From a checkpoint of a small mixture-of-experts model trained on Wikipedia: vocabulary 8192.
Below are experts of layer 6 (counted from 0) of a mixture-of-experts language model. Rows are named router (the router's row for the expert), gate (a neuron's input weights, with its number), up (a neuron's input weights, with its number) and show model dimensions 0-127. Each number is 50 + 10 x the weight over its row's rms, rounded and kept within 0 to 99.
Before each expert's rows: a language model's description of what the expert responds to. This comes from a sample of Wikipedia text that the model never trained on.

# expert 60
It responds to: Pipes and semicolons between numeric values in data rows of sports stats and election tables, such as 87 | 6.
router:46 42 47 70 51 44 47 65 66 48 35 61 47 46 56 39 45 25 38 49 61 55 33 42 50 48 54 38 55 51 38 49 59 50 47 60 54 58 52 49 51 37 68 70 46 38 44 55 59 62 55 51 60 51 50 41 38 53 44 29 45 51 49 56 58 70 50 44 44 47 52 53 40 55 50 43 46 45 43 46 54 33 34 56 40 33 58 52 50 46 43 40 41 38 55 44 57 55 61 63 44 37 27 46 51 42 48 51 69 46 60 62 45 24 74 43 21 56 55 58 38 59 56 47 45 68 45 52
gate1:48 67 48 45 42 54 66 69 28 52 59 49 44 41 30 60 40 56 60 44 56 56 50 61 35 46 49 56 59 47 42 57 33 49 54 69 45 39 55 46 52 60 55 46 37 42 39 43 53 47 50 47 44 52 54 48 32 49 68 40 59 62 63 64 37 47 48 57 44 42 54 49 49 46 38 39 52 40 57 57 26 40 52 72 43 61 48 73 51 63 34 58 40 43 58 30 48 57 48 61 56 55 50 58 43 55 64 61 73 65 56 51 46 41 62 55 45 43 58 43 51 42 45 21 34 46 49 55
up1:48 25 47 38 58 59 50 47 48 68 70 46 55 64 42 60 53 59 39 66 65 59 62 44 50 51 43 49 51 63 62 31 71 35 52 54 59 56 53 50 38 40 65 74 40 57 39 38 45 55 50 53 41 56 30 65 44 58 42 50 63 52 52 44 49 33 56 37 48 48 48 58 44 53 50 55 33 46 51 42 37 53 45 54 54 39 45 64 54 72 53 49 75 46 37 48 40 41 43 58 53 46 42 45 66 60 41 62 38 41 47 57 50 51 46 55 63 41 44 48 54 44 43 58 47 45 22 36

# expert 22
It responds to: Pipe characters separating cells in wiki tables, usually right after a name, title or number, plus semicolons and runs of spaces.
router:46 51 41 65 56 45 50 73 58 42 26 65 42 57 57 36 43 45 55 40 48 55 30 44 51 61 49 34 62 41 50 42 46 43 39 62 58 71 59 55 59 42 63 54 40 40 37 54 72 71 53 43 57 60 55 47 45 47 44 30 43 49 52 54 61 62 41 44 43 48 59 43 44 45 50 51 41 40 43 47 59 39 31 63 32 39 56 55 50 53 38 45 41 52 62 45 54 69 48 73 34 46 50 42 41 42 48 55 49 57 53 57 45 40 56 52 53 51 60 63 37 62 44 48 39 79 53 55
gate1:49 65 50 48 45 53 31 66 74 41 35 75 41 57 47 34 55 50 43 44 64 53 33 52 37 41 43 49 46 40 55 50 44 48 35 50 46 55 37 43 44 25 61 48 42 45 62 50 54 69 54 46 47 50 64 61 65 53 52 47 47 50 56 66 46 62 49 75 54 45 65 70 47 59 45 55 46 40 48 41 47 52 48 42 61 44 36 55 50 39 53 42 50 58 46 53 42 59 42 61 47 48 45 37 40 43 54 43 57 53 46 66 56 52 49 54 72 59 47 76 21 43 56 52 38 38 50 48
up1:35 40 42 53 33 50 60 58 48 28 54 52 57 47 64 46 55 44 60 59 61 46 41 29 58 64 55 47 42 59 41 42 56 32 55 52 43 51 51 79 54 52 34 53 46 46 50 47 43 50 46 68 43 31 44 39 50 53 54 46 52 57 54 42 82 42 37 47 68 58 62 50 37 57 67 49 45 41 64 52 52 64 67 44 48 48 40 48 40 49 68 66 64 59 43 48 56 40 54 44 44 53 31 52 33 50 53 44 45 67 42 46 65 57 41 64 49 37 59 52 55 60 39 47 35 46 43 49

# expert 19
It responds to: Opening words of multiword proper names, mostly places, teams and publications, such as New (York), North, Old(ham), Little, The (Hollywood Reporter).
router:52 57 52 62 59 46 43 57 53 41 43 46 39 31 57 43 39 35 43 32 59 46 51 39 61 42 61 40 54 50 43 30 56 48 30 61 54 58 57 46 62 54 53 57 46 32 51 45 57 48 66 36 57 52 55 44 45 44 48 43 41 62 32 70 52 53 38 24 47 52 60 47 45 51 66 41 38 31 42 49 48 50 44 49 33 46 65 45 62 53 41 48 38 43 68 47 52 73 56 66 48 54 49 37 53 51 56 50 67 61 62 60 41 46 61 37 36 54 56 54 41 78 41 53 37 59 45 60
gate0:49 55 52 58 59 47 36 43 51 64 31 62 27 32 53 63 57 49 62 51 54 42 48 61 55 58 39 59 49 44 32 53 41 67 47 68 39 54 49 42 48 43 49 66 50 55 40 60 47 56 47 55 45 55 36 53 36 73 52 51 54 35 45 42 71 47 46 55 42 58 49 58 56 56 47 58 45 40 39 69 64 44 49 73 45 60 52 39 43 40 27 39 56 45 44 46 51 59 54 61 34 46 48 47 24 46 62 51 54 65 51 54 32 39 50 38 65 54 49 36 57 60 36 41 56 64 62 56
up0:62 49 60 50 34 48 45 55 52 60 41 57 40 46 41 44 52 42 44 63 42 41 24 41 39 56 52 40 61 49 60 37 59 48 44 37 46 50 50 63 49 38 44 52 47 55 57 46 57 46 62 39 53 50 47 62 41 52 43 58 60 60 51 54 33 64 47 42 40 50 56 41 59 58 62 66 63 61 61 43 53 50 31 40 53 39 49 49 57 42 51 38 60 52 42 73 42 74 48 55 57 46 44 64 67 67 37 51 47 34 47 55 38 59 19 54 44 62 55 60 30 48 52 48 67 36 71 56

# expert 27
It responds to: Colons after list labels and field names, table pipes and dashes in lists and tables, e.g. Species:, Issue:, 04:00, and titled.
router:38 50 42 67 55 46 62 53 74 33 39 44 53 49 65 40 40 47 38 36 53 56 44 44 56 63 58 34 48 41 38 44 59 52 43 63 59 77 55 62 55 40 59 71 47 43 37 53 55 61 51 41 58 59 52 49 35 39 48 35 41 60 53 55 41 60 53 51 31 48 51 44 42 48 58 48 34 38 44 49 49 40 33 56 39 48 49 56 56 54 47 42 41 33 53 51 70 52 60 72 39 26 45 45 46 44 59 52 58 67 62 51 38 35 59 56 39 45 57 57 42 58 47 53 48 67 38 62
gate1:42 37 45 60 43 58 46 49 77 46 46 50 41 42 54 55 69 39 53 56 46 75 74 48 57 44 41 48 43 39 38 54 38 69 51 45 54 43 57 65 41 23 59 50 41 50 56 60 45 40 48 59 57 58 57 34 58 63 46 54 63 50 42 51 45 60 50 40 50 45 48 39 40 43 51 55 42 51 53 64 52 49 47 49 63 42 43 34 55 61 39 42 48 44 39 46 68 38 67 52 34 43 52 52 47 32 49 71 46 48 74 53 72 50 55 45 40 41 55 58 36 53 34 52 66 42 45 57
up1:67 55 63 48 48 47 41 44 52 46 46 42 66 62 63 60 38 50 27 67 53 61 43 40 63 47 32 46 46 45 57 42 48 60 44 37 46 41 46 51 59 28 42 39 77 49 47 65 55 64 37 50 49 40 57 66 39 52 42 39 50 45 65 51 44 35 47 50 56 32 68 41 38 63 49 44 46 40 50 51 44 40 49 55 58 62 40 68 53 47 51 46 58 54 64 61 40 57 59 56 48 57 66 58 47 43 65 43 50 47 47 58 28 54 69 69 39 41 52 42 36 41 51 51 32 62 56 45